Experts of a small language model: 11 layers, 274M tokens.
Below are experts of layer 2 (counted from 0) of a mixture-of-experts language model. Rows are named router (the router's row for the expert) and show model dimensions 0-255. Each number is 200 + 30 x the weight over its row's rms, rounded and kept within 0 to 999.
After each expert's rows: "comes after" lists some tokens at least twice as common just before its tokens as in all text. This comes from a sample of Wikipedia text that the model never trained on. Tokens count by the router's weight.

# expert 3
router,196,193,191,199,204,193,198,181,168,207,200,194,212,185,180,188,190,203,225,141,245,217,219,241,225,226,222,159,204,221,234,210,187,103,204,199,173,191,165,170,213,187,168,235,163,186,166,208,211,175,203,270,189,200,197,237,268,155,185,208,174,170,200,134,208,202,180,203,168,162,162,231,188,157,166,133,197,187,215,224,200,166,191,198,216,195,192,194,241,218,220,224,224,224,220,186,211,150,238,290,165,203,188,212,213,144,221,232,186,201,250,202,178,250,198,189,230,222,155,242,212,169,180,212,233,257,214,228,229,167,174,212,176,193,126,180,184,148,179,260,171,203,186,156,249,163,212,189,283,213,185,195,211,203,186,172,203,157,192,255,221,170,199,252,218,223,184,222,237,272,198,221,120,200,202,232,186,134,231,223,189,183,234,186,242,220,189,211,217,179,232,192,181,205,222,204,159,183,201,189,164,224,154,196,218,223,146,193,134,203,191,165,202,190,191,163,240,234,219,202,197,145,220,174,172,237,246,172,162,241,251,218,178,189,217,155,184,181,211,199,219,164,226,193,193,218,236,221,180,212,163,190,177,241,232,168
comes after: "2", "0", " ", "9", "1", "8"

# expert 11
router,170,183,185,185,183,229,177,180,140,171,183,201,177,150,184,175,209,253,202,214,259,257,180,234,270,204,167,184,247,210,206,195,195,188,191,222,169,201,135,224,198,207,194,239,217,215,240,222,192,230,222,225,191,237,192,185,272,238,179,192,187,195,268,137,216,171,162,203,204,218,176,237,185,194,169,204,262,224,244,218,222,177,215,195,193,202,212,192,172,235,211,247,213,217,229,176,205,232,239,188,190,215,187,212,117,207,187,208,190,207,225,211,196,217,264,240,182,183,214,261,154,187,170,164,199,163,244,203,224,166,166,251,156,179,183,168,220,228,197,201,228,206,189,186,187,153,249,169,211,251,167,269,187,182,192,210,193,163,217,240,180,168,166,251,200,233,238,152,203,231,235,199,159,196,215,153,197,193,222,201,201,209,218,167,200,142,184,208,124,204,215,172,156,210,178,234,166,159,165,222,179,160,212,256,188,188,232,164,204,183,191,225,210,199,200,195,193,193,195,152,210,215,211,169,121,192,183,212,183,221,151,247,177,203,230,136,180,223,192,202,236,154,258,196,191,180,252,235,160,230,213,240,192,198,182,144
comes after: "\n", "s", "4", "3", " No", "6"

# expert 33
router,236,154,212,168,225,208,232,158,190,204,205,159,198,213,202,197,230,227,244,219,206,183,220,161,242,249,170,203,239,136,232,205,182,179,193,165,156,138,233,183,181,143,183,224,247,172,199,251,220,202,147,237,186,245,214,251,185,211,200,183,167,200,264,180,189,217,220,211,181,159,182,227,183,165,188,220,224,182,217,194,189,214,237,257,184,178,211,187,221,161,169,251,174,218,167,232,207,245,228,210,225,174,182,176,210,221,220,132,142,209,232,200,186,227,156,199,224,167,237,235,150,227,134,206,157,178,241,182,197,173,169,235,182,177,226,225,216,182,196,205,161,213,163,215,199,169,264,193,228,183,181,143,202,209,153,146,190,188,208,272,192,192,217,218,210,201,187,226,196,214,213,162,219,194,143,184,222,176,183,202,244,242,189,212,200,150,196,233,249,243,181,181,190,216,193,172,243,165,196,276,179,191,179,175,163,218,197,187,210,206,183,141,245,239,160,173,234,223,189,236,211,240,204,143,227,236,211,162,210,225,163,205,200,220,266,160,215,218,206,235,241,224,247,192,210,219,246,207,207,218,205,277,180,200,199,163
comes after: "\n", ")", "0", "3", "%", "4"

# expert 10
router,184,181,214,169,221,196,171,172,176,181,154,173,176,182,164,174,239,228,224,213,194,226,242,169,211,247,207,196,221,186,239,203,235,155,166,190,180,201,185,196,239,199,206,245,202,165,229,270,200,195,134,238,153,218,204,243,229,170,195,260,155,190,246,141,214,189,201,217,220,186,170,223,191,202,148,218,241,231,227,225,214,197,248,208,199,214,230,202,209,230,186,224,189,227,189,173,206,206,190,181,191,176,214,155,198,180,181,184,151,192,201,182,177,192,174,189,195,217,160,160,193,192,155,200,147,211,247,195,169,206,157,180,152,263,237,169,187,230,200,231,154,236,169,188,187,130,258,193,253,175,179,231,247,229,167,205,185,201,224,198,187,155,206,242,215,240,177,161,223,205,239,207,159,202,199,210,222,165,205,229,220,235,248,144,224,193,183,241,177,199,215,229,126,128,193,183,214,170,184,240,182,215,222,225,209,188,184,212,176,202,198,166,196,157,228,161,212,193,227,169,185,195,192,154,158,258,183,146,187,235,216,234,145,215,236,163,211,253,148,230,234,193,197,164,179,206,245,239,132,237,229,231,144,191,197,138
comes after: "1", "0", "4", "3", "5", "7"

# expert 19
router,158,187,203,179,189,202,193,213,182,172,145,215,158,174,182,180,208,207,263,202,195,231,213,200,237,200,203,150,172,181,264,232,212,122,241,156,196,190,152,241,265,166,228,237,227,230,202,218,206,231,176,236,176,213,157,203,206,181,205,229,165,206,203,200,170,194,251,267,234,159,148,221,211,162,219,175,205,235,181,139,199,202,189,220,214,252,264,218,174,189,194,244,247,249,220,233,176,185,246,257,245,187,212,165,169,146,237,209,164,177,213,156,199,224,245,213,216,205,187,216,222,234,166,186,160,171,187,165,185,198,174,245,144,193,142,213,169,210,205,186,174,251,174,197,162,168,207,203,254,218,219,178,197,202,185,179,197,161,225,229,144,172,201,188,298,239,160,186,230,197,245,194,179,206,163,176,236,170,196,223,170,257,220,181,212,188,188,224,168,201,215,195,183,252,219,209,190,169,180,221,148,182,203,211,146,231,217,237,209,246,205,162,226,176,164,213,189,200,195,212,195,196,251,181,195,206,217,170,182,237,261,247,197,203,182,194,197,193,164,286,229,182,201,185,202,224,206,238,174,217,217,215,178,212,221,176
comes after: "\n", "3", "4", "6", "5", " However"

# expert 23
router,204,147,217,187,209,178,165,193,133,159,166,168,158,214,148,205,205,219,248,172,193,208,245,193,211,213,194,202,235,182,248,179,196,156,201,176,169,190,194,184,257,187,175,243,201,146,218,246,177,196,135,213,174,229,227,233,204,178,149,227,145,163,233,159,199,167,194,212,216,188,138,280,190,196,168,206,234,220,225,198,242,212,225,166,227,237,201,174,236,218,228,229,192,243,212,140,189,222,192,217,199,207,209,172,204,177,180,198,173,175,206,151,215,190,191,187,201,204,142,208,199,203,159,222,165,146,249,209,209,210,137,173,153,220,226,167,205,218,215,219,144,224,152,207,187,154,241,204,250,171,214,246,237,227,152,169,198,217,233,232,163,187,176,242,237,198,177,170,224,220,256,188,184,192,192,198,209,153,224,223,151,227,225,134,239,208,198,225,185,216,201,226,142,151,184,179,172,180,170,218,173,231,175,206,213,204,199,206,192,195,202,164,249,205,182,187,201,170,218,163,193,198,182,188,156,254,189,124,216,236,220,251,171,226,216,169,198,231,167,230,226,159,208,171,187,211,246,248,161,230,176,200,148,258,182,173
comes after: " ", "–", " (", " /", "==", " as"

# expert 1
router,188,195,207,186,195,141,160,210,207,223,150,194,176,192,182,171,184,236,207,172,228,178,216,202,187,189,222,171,192,248,256,131,227,170,195,184,193,217,197,201,232,187,185,203,165,210,177,247,207,203,146,221,221,196,226,257,210,206,196,232,143,168,213,190,152,156,198,227,172,202,163,262,228,191,113,189,202,215,244,252,203,229,205,175,188,245,145,199,226,186,225,197,200,263,218,228,177,176,179,315,209,198,244,153,190,201,204,205,132,259,207,189,208,181,167,140,221,183,158,187,189,225,172,221,182,188,212,229,180,170,170,165,197,234,200,173,172,197,195,231,157,190,203,242,182,158,193,175,216,162,221,181,231,214,192,189,232,172,180,199,167,229,181,224,233,222,216,146,182,224,227,184,186,170,190,190,211,211,239,216,226,220,238,213,240,216,225,242,164,202,182,270,172,137,175,154,220,183,264,172,153,215,251,182,162,201,215,210,189,136,218,198,229,210,181,177,227,231,228,184,176,185,166,205,150,225,179,178,202,215,246,216,165,178,247,188,184,225,182,198,288,193,181,182,174,203,222,200,181,257,216,207,176,232,190,152
comes after: "\n", " |", ".", ")", "==", " ="

# expert 27
router,197,171,180,213,182,225,232,200,203,232,175,173,182,222,191,172,221,252,277,169,202,200,288,185,202,228,175,209,223,224,206,209,243,147,203,211,179,173,209,201,195,193,180,238,217,212,190,261,197,207,217,178,165,219,250,217,222,112,199,210,202,158,219,133,205,222,159,185,193,177,142,196,196,189,212,207,232,239,203,206,194,256,263,173,239,218,223,188,191,195,209,203,139,221,148,170,153,256,221,223,187,189,170,192,182,219,217,228,211,225,207,213,192,220,229,153,201,198,128,164,176,258,197,232,221,145,212,209,173,243,207,226,201,212,222,182,244,180,209,226,181,225,170,228,161,153,211,201,230,208,174,193,250,203,164,173,187,186,240,221,204,217,123,194,215,226,215,152,205,190,203,222,163,143,194,200,194,159,221,231,184,244,197,225,221,235,170,243,178,142,257,186,173,186,237,206,226,213,151,206,197,225,148,172,226,210,225,187,169,227,161,161,181,228,175,178,205,223,216,163,180,204,232,178,195,237,185,157,187,223,211,220,204,246,235,154,194,252,175,220,302,200,199,138,191,201,224,215,226,183,212,227,170,255,174,180
comes after: " the", " a", " is", " of", " as", " with"

# expert 14
router,204,185,228,183,184,154,176,169,247,204,159,189,169,229,204,225,229,245,201,187,247,219,159,209,222,210,213,223,206,181,213,211,213,161,221,130,205,165,191,165,191,223,214,226,196,148,251,240,189,233,196,216,174,179,225,205,220,210,210,219,173,173,254,144,235,213,186,241,199,206,185,188,203,187,175,263,193,184,162,208,263,205,162,227,188,229,205,182,236,203,179,244,192,205,202,203,135,216,189,182,205,155,256,194,171,157,153,206,197,215,240,190,176,219,189,199,197,241,156,221,251,242,189,224,199,189,214,233,217,213,164,189,180,257,203,165,253,190,257,212,196,253,172,217,199,188,208,191,222,167,233,224,195,217,182,159,214,198,255,247,202,224,161,192,226,226,167,205,212,166,219,189,159,180,253,169,214,222,294,237,170,206,233,204,240,180,178,189,216,222,201,203,172,182,223,162,228,219,160,192,186,179,176,272,176,182,166,234,179,173,176,218,222,178,171,175,180,178,204,219,207,216,249,160,140,264,171,164,229,251,241,256,138,233,253,202,167,244,207,190,255,190,256,232,193,227,223,267,215,209,198,223,180,243,158,186
comes after: " |", " to", " the", " a", " and", " re"

# expert 20
router,178,142,230,175,204,221,247,177,207,207,193,200,207,159,134,203,237,174,250,213,224,176,158,172,156,187,142,200,178,190,212,181,198,170,212,182,206,170,187,220,228,205,187,240,232,172,206,277,187,221,129,254,225,197,190,187,165,203,229,169,180,198,263,141,151,186,171,177,189,214,169,206,222,185,182,240,246,168,214,204,204,230,170,195,207,223,246,156,174,213,247,237,195,231,170,202,170,210,203,233,170,211,164,181,185,179,229,196,201,238,207,194,153,148,184,207,204,186,155,210,183,207,155,183,208,241,202,151,174,197,160,225,163,205,217,222,235,186,234,207,188,218,211,265,202,147,218,205,200,204,174,182,166,204,220,152,187,208,167,190,192,201,192,265,202,233,232,191,184,228,215,165,186,246,176,179,238,185,210,236,204,223,215,137,206,201,174,270,244,146,210,251,180,198,171,226,236,185,157,219,177,170,204,192,186,195,154,209,228,204,206,215,217,219,199,169,218,229,200,226,143,228,201,203,171,232,212,152,195,225,210,229,154,175,227,128,250,145,197,194,236,228,209,222,220,203,256,240,169,237,169,269,111,202,201,141
comes after: ",", "s", " was", " which", " had", " is"

# expert 13
router,176,187,180,170,189,223,126,187,181,209,163,224,185,213,130,231,215,219,236,195,207,215,214,225,193,207,219,212,241,245,221,175,199,164,186,108,175,166,188,192,254,131,154,246,211,244,171,208,141,241,158,264,170,190,247,239,193,122,199,199,205,184,242,167,222,239,198,223,172,203,154,228,208,204,222,209,171,223,213,214,180,211,222,247,215,162,182,181,236,205,214,255,203,232,233,226,228,165,205,218,212,222,219,188,186,202,206,176,197,200,213,188,220,226,246,232,185,211,222,245,175,221,191,222,225,213,236,191,265,214,196,173,178,226,204,188,231,194,160,192,147,248,178,167,178,147,232,209,193,249,144,184,187,155,153,148,203,161,218,205,160,251,166,194,247,194,196,235,202,212,175,169,191,197,163,177,197,210,227,173,217,200,229,218,230,189,211,213,189,208,259,190,195,199,150,155,182,196,162,229,231,181,202,217,227,238,178,245,198,189,183,208,183,188,180,196,210,205,164,230,245,237,173,171,107,220,192,150,234,247,235,196,192,207,227,208,233,182,187,262,234,222,201,245,178,195,200,256,177,265,196,210,168,234,222,173
comes after: " |", "|", ",", " the", " in", ":"

# expert 28
router,186,150,177,197,181,209,177,176,201,153,168,182,213,186,140,217,250,233,247,212,256,225,239,199,171,259,207,226,247,179,263,170,195,178,220,214,150,182,192,200,230,177,237,229,208,196,220,216,179,201,173,213,192,201,211,252,201,190,128,205,189,143,210,174,214,159,169,195,200,188,147,238,245,151,146,194,244,240,203,203,208,191,185,209,248,230,215,214,202,218,201,226,176,259,186,182,185,192,191,180,217,195,234,154,148,180,191,178,144,208,175,187,199,250,182,101,210,217,182,246,176,184,175,222,166,190,219,216,210,181,157,197,167,226,200,191,216,199,215,240,134,227,175,192,156,170,227,177,273,172,143,213,186,180,159,192,180,229,212,232,162,141,179,244,234,201,178,217,239,198,273,202,161,211,210,218,233,184,189,217,165,231,237,206,215,210,157,244,192,187,181,230,125,224,183,215,212,161,162,191,205,246,194,208,241,140,198,218,181,209,177,212,250,207,204,212,197,195,204,190,194,208,172,203,144,257,176,147,249,235,178,218,192,210,229,180,194,185,175,233,247,200,234,182,206,219,233,242,191,210,207,197,152,241,180,160
comes after: " |", "9", "o", "–", "li", " I"

# expert 31
router,210,103,194,185,219,181,214,179,246,203,173,193,191,198,130,172,189,213,250,212,215,208,221,198,161,203,209,196,224,218,200,157,174,217,219,170,188,163,184,216,237,204,192,254,221,235,170,218,215,197,162,226,200,164,246,243,197,222,170,211,190,221,188,175,195,201,199,222,209,237,206,248,171,209,183,216,214,186,148,206,242,226,222,198,189,209,238,169,195,197,211,243,211,196,140,187,187,243,255,176,221,191,204,205,146,180,135,140,183,212,170,211,159,148,180,200,204,244,182,184,228,193,179,169,196,126,208,191,202,209,174,259,167,190,163,195,208,219,206,191,178,271,214,173,160,193,241,218,226,233,229,218,232,192,150,210,197,166,201,194,183,182,213,219,210,234,197,201,176,235,237,177,202,216,235,216,236,189,186,183,195,212,226,272,250,215,157,224,174,216,277,232,176,233,185,201,229,175,167,226,168,129,208,189,162,233,220,190,223,181,180,179,179,231,219,171,216,223,200,225,236,253,193,183,131,239,215,160,266,238,234,216,187,214,241,202,190,212,185,289,249,207,229,149,149,144,251,223,167,225,206,218,163,208,141,184
comes after: "1", " ", "0", " (", "–", " $"

# expert 2
router,159,136,221,182,228,241,182,193,173,233,146,234,195,221,154,200,195,195,221,180,263,244,240,174,229,197,206,207,182,197,220,189,162,139,177,170,188,193,164,182,264,145,185,219,213,199,166,191,140,272,194,214,196,230,185,202,216,203,185,184,177,174,221,170,186,202,161,169,210,192,160,247,193,181,223,199,185,178,178,229,243,217,225,199,212,182,161,151,188,146,184,236,179,271,201,209,219,218,242,183,220,202,217,162,219,186,175,192,198,178,201,198,201,189,179,222,218,133,181,238,195,224,194,217,214,163,180,232,246,190,186,204,174,96,195,206,222,217,202,255,169,235,196,204,204,146,202,198,246,186,198,191,197,202,192,147,217,180,215,226,139,235,254,215,261,203,261,155,190,229,191,188,182,220,184,180,204,194,235,179,200,212,233,194,239,251,179,254,188,190,201,235,181,201,178,234,173,234,213,257,202,258,205,192,192,200,163,264,210,216,165,192,173,193,182,176,231,234,248,233,229,237,226,186,166,208,210,108,213,217,227,225,186,169,214,139,245,193,159,209,225,189,238,229,204,273,235,207,134,217,184,195,187,199,207,213
comes after: " ", "1", "0", "2", "9", "–"

# expert 30
router,227,143,218,184,211,147,131,201,228,166,139,147,274,192,188,198,212,210,221,215,226,203,201,199,241,213,190,205,212,220,232,190,182,184,178,163,144,209,195,214,191,177,214,204,161,209,195,200,162,168,213,220,220,256,197,229,200,175,149,213,177,196,236,141,203,194,213,197,203,131,210,210,237,229,142,168,179,214,185,181,249,224,256,198,253,227,235,177,220,195,205,211,220,203,222,217,231,191,238,245,203,232,216,156,226,174,143,178,155,210,224,185,148,252,191,202,206,207,237,267,194,183,154,195,179,205,237,194,207,193,155,175,142,197,208,215,219,140,213,179,149,247,176,225,226,187,241,171,219,190,148,210,183,226,175,207,222,225,233,221,215,173,216,219,213,245,191,138,246,209,229,161,152,214,234,207,212,127,187,170,188,222,205,222,218,244,182,195,175,246,189,183,193,194,216,169,213,223,201,193,184,245,131,238,198,197,257,223,182,145,198,193,218,216,128,178,208,175,234,182,238,217,188,238,171,244,178,167,237,225,221,192,186,228,262,136,221,206,178,238,189,193,202,202,180,212,172,267,163,249,195,185,203,225,174,184
comes after: " the", "-", " a", " The", " his", "The"

# expert 0
router,190,140,219,197,176,204,156,165,174,187,143,214,175,194,134,203,184,239,164,266,181,239,215,202,200,247,192,182,220,174,231,195,198,156,192,176,195,214,227,214,150,167,214,195,216,195,243,241,149,201,179,234,210,214,192,278,249,155,201,181,138,207,223,192,205,166,187,244,209,209,143,234,217,209,189,218,178,221,199,213,218,216,214,232,193,215,227,243,246,219,209,257,259,191,173,219,260,211,190,213,204,205,241,180,208,197,224,226,201,203,184,198,164,185,268,179,203,198,101,178,215,204,137,205,204,193,216,248,277,145,164,194,148,224,181,214,175,202,211,228,148,179,196,187,201,155,253,191,229,211,228,217,173,192,170,212,201,225,195,166,210,189,198,239,229,194,179,225,192,226,215,203,203,211,192,219,242,154,200,197,203,183,211,215,239,257,182,218,170,212,215,212,195,201,216,212,159,182,218,183,171,245,245,212,165,182,210,224,166,215,193,167,190,178,190,169,257,156,166,156,228,183,196,187,239,227,179,158,206,191,203,200,200,219,231,177,193,217,189,220,228,135,259,189,209,161,274,225,123,259,212,212,161,204,146,145
comes after: " of", " in", ".", " to", " at", " on"